From a checkpoint of a small mixture-of-experts model trained on Wikipedia: a variant of SOAP for the experts.
Below are experts of layer 2 (counted from 0) of a mixture-of-experts language model. Rows are named router (the router's row for the expert), gate (a neuron's input weights, with its number), up (a neuron's input weights, with its number), down (a neuron's output weights, with its number) and show model dimensions 0-191. Each number is 50 + 10 x the weight over its row's rms, rounded and kept within 0 to 99.
After each expert's rows: a language model's description of what the expert responds to; "comes after" lists some tokens at least twice as common just before its tokens as in all text. This comes from a sample of Wikipedia text that the model never trained on. Tokens count by the router's weight.

# expert 10
router:49 36 39 61 59 49 55 45 27 57 39 71 36 46 38 61 54 53 63 47 59 68 45 42 59 69 45 43 44 50 50 42 46 51 54 51 51 41 48 44 56 51 55 56 43 49 50 47 55 48 54 41 55 48 64 49 52 48 58 49 52 60 50 47 47 37 35 51 56 39 51 56 50 52 68 50 27 50 59 65 53 44 32 45 45 58 55 48 57 65 62 86 59 50 45 35 44 45 34 36 52 44 53 35 56 66 42 49 54 43 52 73 59 53 71 41 50 49 55 55 66 47 54 52 31 38 61 59 48 51 48 47 62 48 57 48 26 33 48 54 55 61 56 55 48 67 63 48 64 45 54 71 44 35 50 48 54 52 66 49 42 64 39 66 34 41 48 60 61 40 70 56 39 65 38 37 57 44 50 50 53 43 52 37 44 44 49 44 30 56 23 44
gate0:59 44 68 45 58 58 46 35 58 48 45 38 55 55 38 69 50 44 54 60 49 41 63 37 38 51 50 48 49 47 60 44 46 46 23 68 53 66 56 48 32 55 47 39 49 37 44 40 34 59 50 36 36 36 55 28 60 52 43 67 55 51 35 54 46 38 54 51 62 53 52 61 56 54 67 46 45 48 40 60 39 67 55 52 48 45 31 55 39 48 64 58 56 52 53 58 48 37 38 41 61 34 53 35 35 61 39 53 43 49 56 59 55 38 62 43 59 40 43 53 54 56 38 50 33 42 47 50 44 47 43 54 55 44 45 56 68 57 69 68 55 62 57 69 48 46 66 62 46 52 54 46 29 39 30 55 59 36 37 47 35 61 70 35 46 45 37 52 62 37 43 38 59 59 52 40 50 38 55 42 45 78 45 46 53 35 48 49 43 67 51 50
up0:34 52 21 53 49 39 59 59 46 41 52 38 63 54 55 44 59 42 55 56 60 65 45 55 64 51 41 45 56 62 56 49 53 41 74 45 56 57 45 52 72 53 37 60 54 62 60 53 66 44 45 59 75 58 37 65 49 66 68 33 42 39 65 43 70 53 43 47 41 48 52 38 48 51 44 48 38 56 64 56 65 39 46 47 46 57 46 44 61 35 48 44 54 61 48 55 48 51 59 49 70 62 56 53 66 45 61 63 48 37 46 36 32 48 50 53 44 45 47 56 59 67 45 42 61 51 48 54 47 58 43 61 55 65 54 53 44 38 31 47 43 56 42 42 55 47 33 64 64 28 61 55 63 60 62 46 39 36 59 63 60 60 46 52 48 42 59 54 28 62 43 33 43 46 48 39 51 43 46 59 53 43 42 45 35 60 42 34 58 43 71 53
down0:60 44 38 59 49 54 46 32 55 37 57 44 50 44 54 65 47 58 42 51 36 44 56 51 53 57 46 43 49 39 61 41 45 61 56 50 63 59 59 32 45 46 44 50 55 27 38 44 38 68 63 53 64 46 43 40 43 54 55 50 59 59 81 58 56 35 46 63 55 59 38 38 45 54 42 43 61 47 46 60 50 55 62 63 42 42 44 49 43 48 33 43 51 58 51 62 53 61 55 35 40 44 66 48 37 43 63 56 31 62 59 57 70 51 35 57 65 41 56 56 50 48 54 62 56 46 45 43 47 55 38 69 31 59 47 45 46 38 56 52 46 48 70 58 33 33 50 51 55 40 40 39 57 53 25 53 56 38 51 52 49 49 53 57 60 50 45 64 63 52 30 39 58 72 51 35 71 47 53 58 50 38 49 32 49 69 41 48 76 47 50 64
It responds to: Pipe characters separating cells in wiki tables, mostly after a blank or empty cell, in election results, filmographies and standings.
comes after: " ", ")", "0", "3", "4", "%"

# expert 3
router:50 54 39 56 63 59 50 66 35 55 42 41 48 34 58 46 67 48 40 61 41 57 45 42 44 72 52 30 40 48 69 41 64 43 54 44 63 56 35 36 61 61 44 46 59 61 48 38 56 62 51 40 73 71 53 37 40 38 39 55 44 43 55 48 38 58 32 57 70 52 47 32 52 35 37 50 49 54 46 42 62 52 40 57 52 50 58 56 39 50 38 65 52 64 56 63 45 53 49 63 48 48 37 61 43 48 39 42 51 52 41 52 61 57 46 29 57 58 52 48 66 63 63 54 61 30 59 58 69 57 37 63 60 68 58 58 34 58 62 56 39 60 52 39 50 38 57 57 64 44 55 39 42 49 53 62 53 29 50 42 45 33 55 43 40 41 39 65 45 51 45 53 44 49 62 54 38 57 35 51 53 54 49 43 38 37 74 52 51 59 50 51
gate0:60 75 41 51 58 37 35 52 57 57 50 44 39 56 50 37 48 46 29 56 46 48 58 56 62 68 42 45 44 52 68 54 59 53 61 31 42 46 39 40 53 55 64 46 44 68 60 61 60 62 49 25 55 56 41 52 44 66 31 49 45 37 52 43 41 67 41 48 54 57 48 54 55 54 37 57 63 52 55 51 47 59 55 55 62 51 47 43 42 58 67 51 52 59 53 46 38 54 69 44 33 52 42 55 66 48 48 70 51 42 66 51 52 48 40 50 43 67 56 35 39 36 44 45 59 53 33 41 57 38 67 41 59 47 49 44 69 42 45 46 60 58 57 36 44 28 64 75 55 32 37 52 44 48 46 30 43 52 32 58 53 50 40 48 61 40 55 58 53 40 32 49 59 59 38 35 47 40 66 47 61 34 61 64 41 47 59 43 49 54 54 50
up0:64 50 58 52 35 54 52 37 37 34 48 47 60 52 48 44 48 55 58 55 54 60 37 56 40 34 44 50 53 48 50 57 40 39 46 54 44 30 47 60 48 54 57 47 53 42 52 40 72 59 41 51 51 54 38 78 46 39 71 27 56 55 38 58 56 44 54 61 43 70 48 74 36 52 56 36 49 42 55 49 51 40 49 55 42 60 47 33 40 48 47 47 43 30 43 34 68 62 51 36 62 32 69 32 58 57 44 34 48 62 41 61 59 52 47 50 60 47 35 61 60 41 42 55 44 36 53 58 49 54 40 61 58 48 54 54 56 60 35 43 57 43 35 73 46 54 48 45 59 58 47 74 53 58 50 75 56 65 55 47 48 54 59 44 41 55 39 61 46 38 44 46 51 65 64 32 50 48 58 59 41 59 43 67 48 54 41 62 44 63 45 53
down0:38 24 59 53 37 51 48 53 44 38 33 52 37 42 59 51 55 51 67 77 52 35 51 59 58 61 52 41 48 51 70 44 52 31 69 48 50 64 50 61 52 50 31 43 39 41 56 66 52 36 62 35 35 51 53 56 52 59 34 65 51 50 45 12 31 52 53 47 63 72 46 46 36 52 37 43 57 57 45 56 51 49 53 59 38 31 47 58 61 41 40 53 53 53 51 54 38 43 48 38 54 54 45 50 49 50 50 66 58 47 32 49 40 72 46 52 58 45 73 42 41 43 54 54 63 58 44 50 39 50 71 37 51 51 50 55 62 46 61 44 72 56 48 51 51 37 48 53 61 31 64 41 51 44 51 61 54 48 40 55 50 43 54 41 57 57 40 40 44 42 40 39 58 37 60 63 57 40 49 47 42 41 54 58 47 60 58 49 44 45 38 42
It responds to: Sports nouns and field-naming adjectives such as league, Cup, season, national, political, professional, mostly in football and athlete career articles.
comes after: "-", " the", " a", " first", " his", "s"

# expert 6
router:48 51 67 58 68 47 44 56 36 65 43 49 49 43 49 35 57 73 55 60 40 50 49 59 30 52 34 51 42 48 67 55 58 59 44 37 30 41 40 41 48 52 43 53 51 50 55 41 50 52 48 63 63 43 26 42 53 50 39 50 57 39 56 49 65 35 34 31 62 73 40 39 49 50 61 38 60 48 66 60 40 54 52 33 47 54 68 64 54 62 57 50 73 46 68 55 32 44 52 44 49 47 34 58 57 26 46 51 45 53 54 58 47 58 51 55 56 58 56 50 45 33 45 62 44 45 42 48 70 44 42 64 54 50 55 64 45 54 53 68 50 53 55 56 61 39 50 62 47 50 34 63 54 34 51 56 42 45 56 48 52 60 40 63 67 54 43 45 38 44 67 53 55 57 63 45 50 52 64 55 41 58 29 52 23 48 53 46 45 39 48 39
gate0:44 40 43 58 47 52 42 38 50 37 46 46 62 63 56 48 40 48 44 58 28 47 36 40 35 42 46 47 45 32 38 52 76 62 60 53 47 45 60 42 40 54 39 73 43 54 39 35 60 40 49 43 40 45 51 53 45 59 51 62 45 36 50 43 55 53 49 45 43 48 50 66 61 47 45 43 67 55 76 50 58 29 62 45 56 37 44 59 48 69 39 57 30 59 49 46 53 54 34 33 42 33 57 63 52 49 70 63 52 49 47 42 43 59 43 63 68 53 62 38 48 47 62 67 32 34 60 47 51 48 40 57 36 51 56 34 55 34 54 46 51 58 54 55 33 47 45 47 27 45 59 39 52 46 32 56 50 51 45 32 53 27 61 59 47 62 42 60 36 49 42 36 64 36 43 53 49 43 49 40 56 40 50 49 44 43 48 55 35 36 60 55
up0:45 47 70 52 53 46 43 47 29 47 44 55 43 59 49 51 47 53 47 53 51 43 52 37 55 44 36 56 42 38 53 26 59 60 56 63 60 54 37 50 54 58 45 52 31 68 47 43 69 48 51 49 46 55 44 43 64 46 50 55 32 58 54 31 51 33 40 53 57 54 62 43 52 45 54 46 57 58 70 64 46 46 53 37 68 41 76 41 50 54 49 60 40 60 83 46 46 23 66 49 72 31 54 44 54 57 66 54 44 64 51 50 49 40 59 49 55 40 42 48 46 44 48 59 25 54 59 45 54 65 45 44 53 59 33 62 53 60 67 44 59 50 43 49 42 43 68 31 64 58 43 41 26 52 53 42 61 61 52 56 52 47 53 49 47 48 61 66 41 49 49 63 57 64 59 60 51 42 52 39 60 46 37 55 47 56 53 37 56 52 37 66
down0:55 46 58 51 57 51 40 32 44 53 65 52 60 56 50 47 49 61 63 53 48 53 60 48 58 60 38 56 47 44 75 37 44 45 64 54 43 54 46 43 49 38 49 46 53 55 38 52 45 50 61 52 56 49 41 54 81 36 44 48 36 52 50 67 57 37 47 37 62 51 32 48 50 52 68 60 56 52 54 40 45 72 54 41 50 47 41 73 38 56 66 36 51 55 69 47 29 43 49 49 49 35 58 56 28 44 36 32 61 71 48 67 48 66 40 48 41 66 50 58 46 33 48 43 58 50 55 52 57 47 32 45 46 63 34 59 48 63 35 43 40 50 56 50 41 49 48 72 59 52 51 44 39 59 51 43 62 46 64 28 41 60 49 53 48 50 41 48 41 49 45 62 46 54 56 39 72 47 55 51 84 40 44 36 46 51 54 52 49 38 59 60
It responds to: Opening parentheses before dates or ages, plus person-role and kinship nouns such as member, president, son, father, grandson, often in biographies.
comes after: "-", " the", " his", " a", "s", " /"

# expert 21
router:43 44 47 63 57 37 58 46 55 57 39 40 45 50 60 47 44 62 44 41 56 50 41 28 50 65 48 62 40 55 51 49 61 60 54 68 44 45 46 55 52 57 57 45 66 59 42 46 38 45 47 47 39 51 45 51 47 68 42 35 59 54 39 42 60 56 30 51 68 48 54 53 51 56 42 51 48 48 53 51 46 70 52 61 50 67 47 37 55 39 57 51 42 53 52 73 28 35 55 67 63 59 55 55 52 60 52 57 40 50 50 64 40 35 56 63 50 39 51 41 60 56 46 62 59 66 62 36 58 55 39 49 56 51 51 61 54 35 46 56 48 46 52 56 50 47 60 63 49 47 31 45 07 42 36 60 46 46 40 59 68 52 46 82 44 36 57 47 52 37 41 39 76 61 49 55 34 49 36 46 57 48 56 27 51 60 51 54 50 54 48 42
gate3:72 50 50 39 41 54 62 44 49 49 48 55 44 62 59 35 56 54 34 51 46 59 55 66 55 60 47 42 44 61 68 44 62 52 62 42 47 58 67 48 51 47 43 39 45 46 70 71 45 61 51 46 46 69 37 58 50 43 55 40 50 42 41 57 44 63 40 48 81 36 57 38 49 60 31 50 72 41 54 30 48 39 61 53 50 54 65 68 41 52 51 56 52 46 46 63 34 44 54 57 40 39 50 32 71 51 49 59 43 44 50 73 64 54 59 37 53 46 52 31 47 30 46 51 46 58 51 43 47 54 70 46 52 46 47 61 51 37 52 36 48 57 63 36 57 50 64 64 52 26 50 64 34 40 53 50 42 36 54 62 41 59 42 50 56 58 58 36 52 50 43 45 57 37 62 57 52 70 56 51 36 57 58 42 43 61 61 41 54 54 51 40
up3:63 59 34 59 56 53 41 49 55 75 59 63 50 50 74 58 57 65 41 44 49 48 61 42 55 48 37 33 65 59 47 63 37 50 41 51 42 52 43 52 45 48 39 47 51 42 61 47 57 39 49 43 42 48 50 62 53 65 53 54 62 37 65 47 42 56 55 51 46 55 51 43 40 45 51 56 40 41 64 67 57 61 36 51 44 50 48 50 67 35 50 48 61 51 63 48 53 44 34 30 59 43 37 64 24 65 58 66 58 51 21 37 59 70 55 54 56 59 43 57 65 53 42 59 53 45 50 55 63 54 57 53 60 42 60 59 56 49 69 56 44 51 55 57 46 78 38 36 35 70 58 43 46 55 53 69 46 32 43 49 47 31 47 47 42 50 48 47 18 40 64 48 48 53 53 64 57 54 46 46 63 62 41 51 41 56 46 49 61 47 53 55
down3:60 68 50 48 38 38 38 36 63 48 47 63 45 43 60 68 57 56 61 26 50 54 53 54 68 53 59 40 53 38 59 45 56 45 44 53 47 66 44 39 60 54 35 74 49 49 58 45 45 35 53 38 44 51 35 44 41 43 48 51 30 47 40 43 57 64 52 49 52 48 54 57 64 45 56 51 51 56 46 50 39 72 45 60 48 53 70 49 42 51 32 48 48 54 51 58 61 28 49 53 39 45 52 56 35 55 48 33 72 57 35 63 56 64 25 50 46 37 61 53 55 51 54 51 52 48 46 39 49 39 45 62 39 42 65 61 44 32 64 58 30 63 68 33 52 46 59 57 35 53 54 45 55 44 53 48 40 39 47 39 36 37 54 63 31 55 50 50 49 32 55 37 43 41 39 58 46 67 56 66 70 52 62 42 58 61 58 60 53 49 50 53
It responds to: Line-break tokens ending list items, table rows and paragraphs before headings, plus markdown table divider rows like |---|---|.
comes after: "\n", " |", ".", ")", ").", ".\""

# expert 8
router:45 40 59 67 59 53 47 43 54 39 29 72 48 37 58 55 53 52 37 48 40 62 54 59 54 58 42 46 43 65 48 40 38 48 62 46 61 50 37 44 46 48 53 45 63 64 53 41 42 35 55 46 38 35 36 52 40 59 61 53 60 54 60 47 36 51 51 59 68 52 57 45 50 53 55 31 52 57 59 39 39 42 53 60 43 46 44 50 49 61 62 66 52 43 48 56 48 27 53 50 46 54 57 36 52 58 48 62 67 35 50 58 52 55 64 40 46 53 47 69 67 55 47 66 49 48 54 29 60 57 54 46 44 50 60 55 34 48 71 50 39 52 44 54 50 58 58 32 72 28 47 62 44 54 39 68 48 52 42 48 61 40 39 57 41 55 60 34 61 60 58 37 70 50 42 56 66 71 47 50 30 31 61 39 42 53 53 50 28 46 60 36
gate3:43 55 72 41 24 52 46 40 41 41 53 44 31 64 36 56 50 56 53 54 47 46 57 49 52 42 51 49 72 60 40 37 43 51 55 47 80 57 72 42 44 51 56 36 50 40 59 52 60 50 44 50 77 48 46 52 63 40 59 42 54 37 45 57 49 50 45 47 68 53 44 57 47 54 72 45 67 34 45 47 57 50 45 35 46 52 42 50 54 49 65 44 49 53 38 51 41 43 48 43 36 47 49 52 43 43 46 66 51 57 43 61 43 35 53 52 41 36 38 47 45 55 63 63 41 34 55 43 48 55 59 44 42 40 37 52 50 58 47 37 42 18 51 48 45 62 39 34 61 26 50 53 49 25 43 31 39 36 39 63 42 37 41 47 42 55 52 58 52 55 34 62 48 50 49 49 52 43 39 35 43 55 37 50 36 63 43 52 56 51 70 56
up3:43 46 55 52 49 30 68 44 44 58 54 31 55 47 69 41 34 44 59 58 40 48 40 35 60 50 48 56 40 65 35 56 36 35 46 53 52 45 42 49 59 58 48 63 56 38 38 66 61 56 40 33 78 52 42 40 55 48 62 53 58 48 44 46 54 52 56 45 48 43 74 40 51 46 55 66 55 53 64 49 43 48 50 44 64 68 43 44 35 51 46 43 39 61 41 68 59 63 55 63 59 62 73 62 75 67 60 37 43 59 41 47 35 62 30 64 56 57 39 52 60 47 47 42 42 39 44 56 41 40 49 69 56 38 50 62 70 43 58 35 54 64 43 47 60 51 53 50 39 45 48 51 42 36 45 52 55 47 52 31 56 38 54 57 56 50 38 43 62 62 37 69 42 52 39 52 34 43 57 54 40 57 44 50 40 44 55 50 56 38 53 55
down3:45 33 56 36 70 47 55 63 54 48 62 54 55 42 59 63 34 62 67 62 49 53 52 56 57 53 53 33 49 54 52 59 32 51 37 52 47 55 65 33 55 45 37 56 60 59 51 61 28 64 37 43 54 62 61 33 58 58 41 54 49 64 53 40 32 29 46 48 49 61 57 44 49 48 53 71 34 59 41 36 47 62 63 40 45 53 61 62 54 61 43 52 51 55 52 41 30 61 41 45 50 48 48 41 59 33 59 56 47 69 37 48 46 50 58 46 40 62 62 64 42 40 45 51 36 48 50 49 50 66 30 56 56 51 48 43 46 44 44 54 65 62 46 41 46 55 57 46 63 53 49 75 71 57 32 48 55 31 74 35 37 46 58 65 53 64 45 49 35 46 53 44 45 55 55 58 48 55 69 39 59 39 56 50 50 61 65 44 46 42 35 47
It responds to: Line breaks after = Title = headings, and taxonomy or short-description words in species entries, such as Animalia, Insecta, beetle, fish.
comes after: " =", "\n", "==", " ==", "===", " Authority"

# expert 20
router:42 41 41 63 56 38 60 47 43 55 54 63 40 41 37 56 50 55 43 50 45 67 46 38 43 67 24 63 66 60 47 41 57 61 68 61 42 45 37 45 55 38 32 44 45 53 48 54 50 50 48 51 53 53 52 44 37 55 58 31 52 39 38 39 37 51 38 37 48 69 46 56 57 36 48 46 53 46 48 55 44 53 60 49 41 55 60 61 54 49 60 61 43 49 46 67 38 45 52 39 60 40 50 42 63 69 58 50 67 64 51 74 65 53 61 39 51 21 50 50 53 49 37 54 53 44 46 56 40 51 45 51 62 49 41 67 35 39 33 50 54 55 44 47 50 46 62 41 57 42 34 58 33 77 44 47 55 37 54 37 43 60 31 38 52 52 45 72 51 43 47 36 62 58 67 38 30 37 42 51 42 54 54 51 50 53 50 55 33 54 34 62
gate0:65 46 47 58 54 59 51 57 49 39 54 66 34 45 41 56 41 53 57 60 60 36 33 62 41 54 39 61 49 58 59 42 56 45 46 53 63 56 38 55 68 36 32 48 50 40 35 49 42 53 38 51 55 45 46 34 51 36 59 34 46 51 45 29 78 58 47 47 47 53 66 55 59 59 52 47 39 36 41 43 44 30 46 55 44 28 59 47 50 55 52 46 50 33 56 50 35 57 71 37 40 45 40 42 44 51 69 37 52 50 56 65 41 62 57 60 45 38 54 30 52 51 56 52 39 62 53 46 42 39 58 43 56 41 48 62 41 47 51 66 30 56 49 57 56 55 31 58 53 47 59 53 46 44 45 49 55 22 41 54 50 62 42 49 44 44 38 46 56 58 63 54 45 47 46 61 48 27 78 42 32 49 64 54 51 38 47 58 34 70 49 36
up0:38 54 54 67 62 50 53 52 35 59 46 48 55 47 68 30 65 61 48 35 46 67 59 51 49 48 45 43 37 51 42 50 59 50 42 52 48 32 64 53 45 54 44 62 47 49 64 52 33 57 68 42 45 62 53 39 56 65 54 60 43 56 66 62 54 32 49 52 49 47 37 37 46 34 48 60 68 45 61 39 50 36 43 39 64 62 57 41 46 43 58 56 52 47 51 50 63 38 59 37 59 46 51 40 46 29 38 63 57 42 50 31 38 46 51 47 64 41 43 62 46 70 47 44 42 47 43 43 69 60 45 49 39 43 49 50 35 61 25 51 44 47 57 49 47 55 67 53 42 44 54 36 71 57 28 42 37 64 61 46 58 40 41 75 70 65 67 53 49 37 45 47 56 63 48 52 55 43 59 53 62 52 34 47 60 60 57 59 66 49 44 44
down0:56 33 49 61 45 55 44 36 44 64 48 58 42 37 63 41 40 72 49 48 24 50 67 32 36 37 45 50 45 55 41 67 48 54 49 47 42 51 66 52 49 27 59 30 39 54 65 39 48 50 44 55 42 52 55 46 40 64 56 67 52 41 51 51 51 47 64 46 48 37 35 34 35 52 41 40 45 44 53 59 43 35 44 50 43 35 50 45 55 43 57 54 52 43 56 49 49 52 64 56 29 58 52 47 40 28 44 68 56 48 40 29 33 53 51 34 39 48 59 45 53 58 56 51 45 47 49 49 51 59 50 44 54 39 35 42 40 68 63 52 60 54 39 42 43 56 26 48 41 42 77 43 57 49 43 47 38 53 43 43 68 56 59 59 69 40 41 44 53 43 49 55 47 62 48 48 57 47 49 44 52 64 57 33 49 24 32 44 71 52 49 55
It responds to: Pipe or hyphen opening a new table row or list line, after headings like Roles or Seeds and in filmographies.
comes after: "\n", "'", " Coordinates", "   ", " Year", " Win"

# expert 14
router:62 43 54 60 52 50 36 40 46 43 43 78 48 50 43 54 71 54 51 49 42 74 54 41 38 52 45 43 49 53 70 50 45 48 56 51 65 54 33 44 54 42 41 55 40 51 65 36 51 51 58 49 54 54 40 42 54 59 58 31 53 57 54 53 65 51 65 59 67 56 43 60 41 31 65 37 36 62 33 42 56 43 41 40 47 46 53 78 48 67 60 50 56 63 36 22 62 57 50 54 40 42 57 40 46 52 52 45 67 52 31 62 62 61 54 53 50 47 56 61 48 48 41 54 50 46 61 47 58 65 51 59 40 47 51 40 36 65 52 76 56 52 52 52 53 47 29 38 69 62 66 70 56 52 46 58 47 52 45 48 64 50 46 43 68 64 49 43 48 55 61 31 58 42 56 53 47 49 50 62 39 43 30 47 47 45 46 38 45 48 65 41
gate0:36 29 55 56 54 49 58 41 45 47 52 54 55 41 48 55 45 48 46 56 50 50 41 35 65 63 50 32 52 76 57 52 59 57 50 35 50 53 47 57 51 46 33 67 66 41 57 36 39 48 55 57 41 54 53 60 60 52 63 49 51 52 54 33 45 59 65 53 43 57 48 50 55 29 34 68 36 49 54 54 32 58 55 55 40 40 52 36 51 72 58 40 33 53 54 57 61 51 51 41 44 49 59 54 56 69 37 63 59 47 40 59 53 53 55 52 53 52 41 48 40 61 69 73 48 55 42 55 53 35 63 50 32 55 44 46 49 64 53 56 47 53 50 57 33 53 59 43 61 53 41 63 43 74 50 62 47 54 47 36 53 60 67 39 34 40 63 30 41 41 50 38 51 47 54 45 53 81 47 36 57 49 57 60 50 56 28 64 44 36 59 35
up0:39 39 53 59 58 54 60 49 46 53 51 64 52 47 65 62 49 50 55 51 48 50 35 49 67 60 57 46 60 52 49 62 55 53 59 40 47 42 57 54 62 56 37 52 65 45 38 46 47 46 52 60 42 64 46 51 64 50 69 41 58 53 47 32 48 58 63 50 39 54 48 69 50 32 40 64 38 46 50 48 44 58 56 42 51 42 40 36 47 68 53 27 42 53 46 57 59 45 48 53 48 49 48 64 54 71 31 42 64 42 55 48 59 51 49 39 51 44 48 59 31 61 66 71 64 70 33 48 62 35 61 66 35 53 37 44 58 74 42 47 49 60 32 54 36 50 47 43 51 51 35 61 41 75 56 70 47 42 43 35 59 50 56 39 39 42 47 32 45 48 52 43 60 52 57 35 54 66 42 33 54 57 57 66 50 60 28 54 52 36 56 44
down0:59 60 60 39 56 54 37 44 47 26 55 46 61 87 38 44 57 38 61 33 35 46 43 45 61 55 58 54 46 48 47 49 45 58 36 63 55 41 45 71 37 36 42 38 54 58 48 54 43 68 60 55 54 51 63 45 70 48 59 48 62 65 42 57 64 62 69 61 55 47 50 57 51 44 64 44 34 45 47 44 46 61 54 40 47 49 59 34 59 77 46 62 53 58 63 56 63 56 50 49 44 44 47 56 45 53 51 44 66 56 49 35 39 58 50 59 61 40 50 76 61 42 48 43 62 57 30 51 54 52 37 59 43 45 43 49 42 69 52 47 51 54 45 57 46 39 33 32 42 42 47 47 45 47 61 58 65 49 47 42 42 45 40 54 34 28 60 52 44 51 53 54 46 48 48 30 53 53 68 62 53 49 53 68 51 60 40 38 55 44 62 56
It responds to: Colons, dashes and slashes after infobox field names or year ranges, such as Genre:, Order:, 2012–:, and born/died.
comes after: "8", "9", "6", "0", "7", "4"

# expert 15
router:58 61 60 63 38 50 36 52 50 51 46 50 48 36 53 34 57 50 45 65 37 72 32 58 55 63 60 49 55 51 62 66 55 58 60 43 45 54 40 39 57 61 52 49 52 43 55 57 43 41 47 59 47 51 61 48 54 59 43 48 74 46 59 59 45 27 56 42 67 72 47 63 55 59 66 53 59 45 52 44 56 52 53 32 47 48 61 56 50 45 51 57 69 62 48 43 46 48 48 50 43 30 60 48 51 35 51 72 47 54 48 51 42 61 44 39 60 57 61 58 60 33 36 53 64 43 53 50 56 54 47 51 56 43 56 59 49 52 55 51 34 71 55 22 45 33 44 54 61 46 41 49 58 63 34 58 56 39 56 50 78 52 32 52 73 45 37 44 41 25 45 45 53 60 60 67 55 53 53 27 55 39 52 40 37 44 42 52 52 51 55 65
gate0:61 50 57 51 45 25 50 58 37 57 52 53 59 62 48 36 45 39 59 52 50 56 55 40 49 31 36 46 59 60 49 57 52 59 55 23 52 60 36 52 65 53 31 44 52 67 71 51 58 38 29 47 48 48 55 40 53 50 51 58 55 36 47 46 46 57 56 42 61 69 52 57 35 53 57 47 47 46 52 48 48 40 54 45 39 42 43 48 47 69 42 39 43 25 56 47 42 43 58 49 61 45 57 46 47 45 43 48 46 64 50 60 40 41 56 49 60 54 39 60 28 62 57 53 53 34 61 34 47 54 36 52 62 51 58 56 40 64 62 58 52 44 53 47 30 29 35 47 58 65 27 45 58 59 55 45 49 53 62 51 43 67 55 43 24 53 52 50 55 33 48 56 58 51 54 48 39 55 39 42 40 39 28 40 68 29 35 46 57 43 34 57
up0:54 70 55 42 45 60 51 39 50 57 48 38 47 51 64 58 45 49 48 66 60 36 38 48 42 72 36 52 33 32 45 53 62 43 57 65 68 47 70 47 48 41 49 48 51 45 40 51 40 43 50 45 51 47 48 64 51 59 54 57 57 53 49 44 41 58 48 66 48 54 62 45 51 62 45 38 65 53 54 44 52 48 32 40 55 46 47 50 45 51 62 52 56 72 61 47 56 65 36 62 70 64 32 46 56 42 42 38 48 39 56 38 52 45 45 51 60 37 60 39 69 52 32 49 54 53 28 58 25 47 49 46 42 51 49 55 43 33 43 48 58 64 57 43 70 62 46 49 45 54 63 54 26 50 61 35 59 56 58 50 65 32 55 65 73 57 60 37 60 53 60 46 32 50 38 39 49 57 39 36 56 59 63 47 41 63 46 60 52 27 51 46
down0:63 61 41 55 50 55 52 46 54 36 32 42 35 46 64 49 37 42 48 69 58 53 58 61 48 53 40 59 49 45 57 27 58 58 58 55 50 62 46 48 43 52 61 47 54 54 43 46 59 51 57 43 56 47 63 64 62 34 58 60 54 34 70 52 63 36 16 61 47 48 55 59 58 50 39 62 56 44 49 34 47 65 34 38 52 45 50 59 61 54 61 36 40 41 61 42 63 61 55 55 57 54 55 48 58 64 55 47 66 38 38 34 74 54 56 42 45 41 48 59 55 74 43 55 40 40 49 60 64 46 41 60 65 53 65 48 58 58 60 56 35 46 45 60 63 40 54 62 38 58 44 55 52 54 28 53 55 52 50 50 57 59 47 49 44 55 22 69 55 55 37 59 52 54 46 32 58 55 43 31 55 54 51 41 54 55 32 58 63 42 65 42
It responds to: Head nouns of place and institution names or common nouns, such as School, War, River, County, government, city, Museum.
comes after: " the", " of", " The", " in", " National", "th"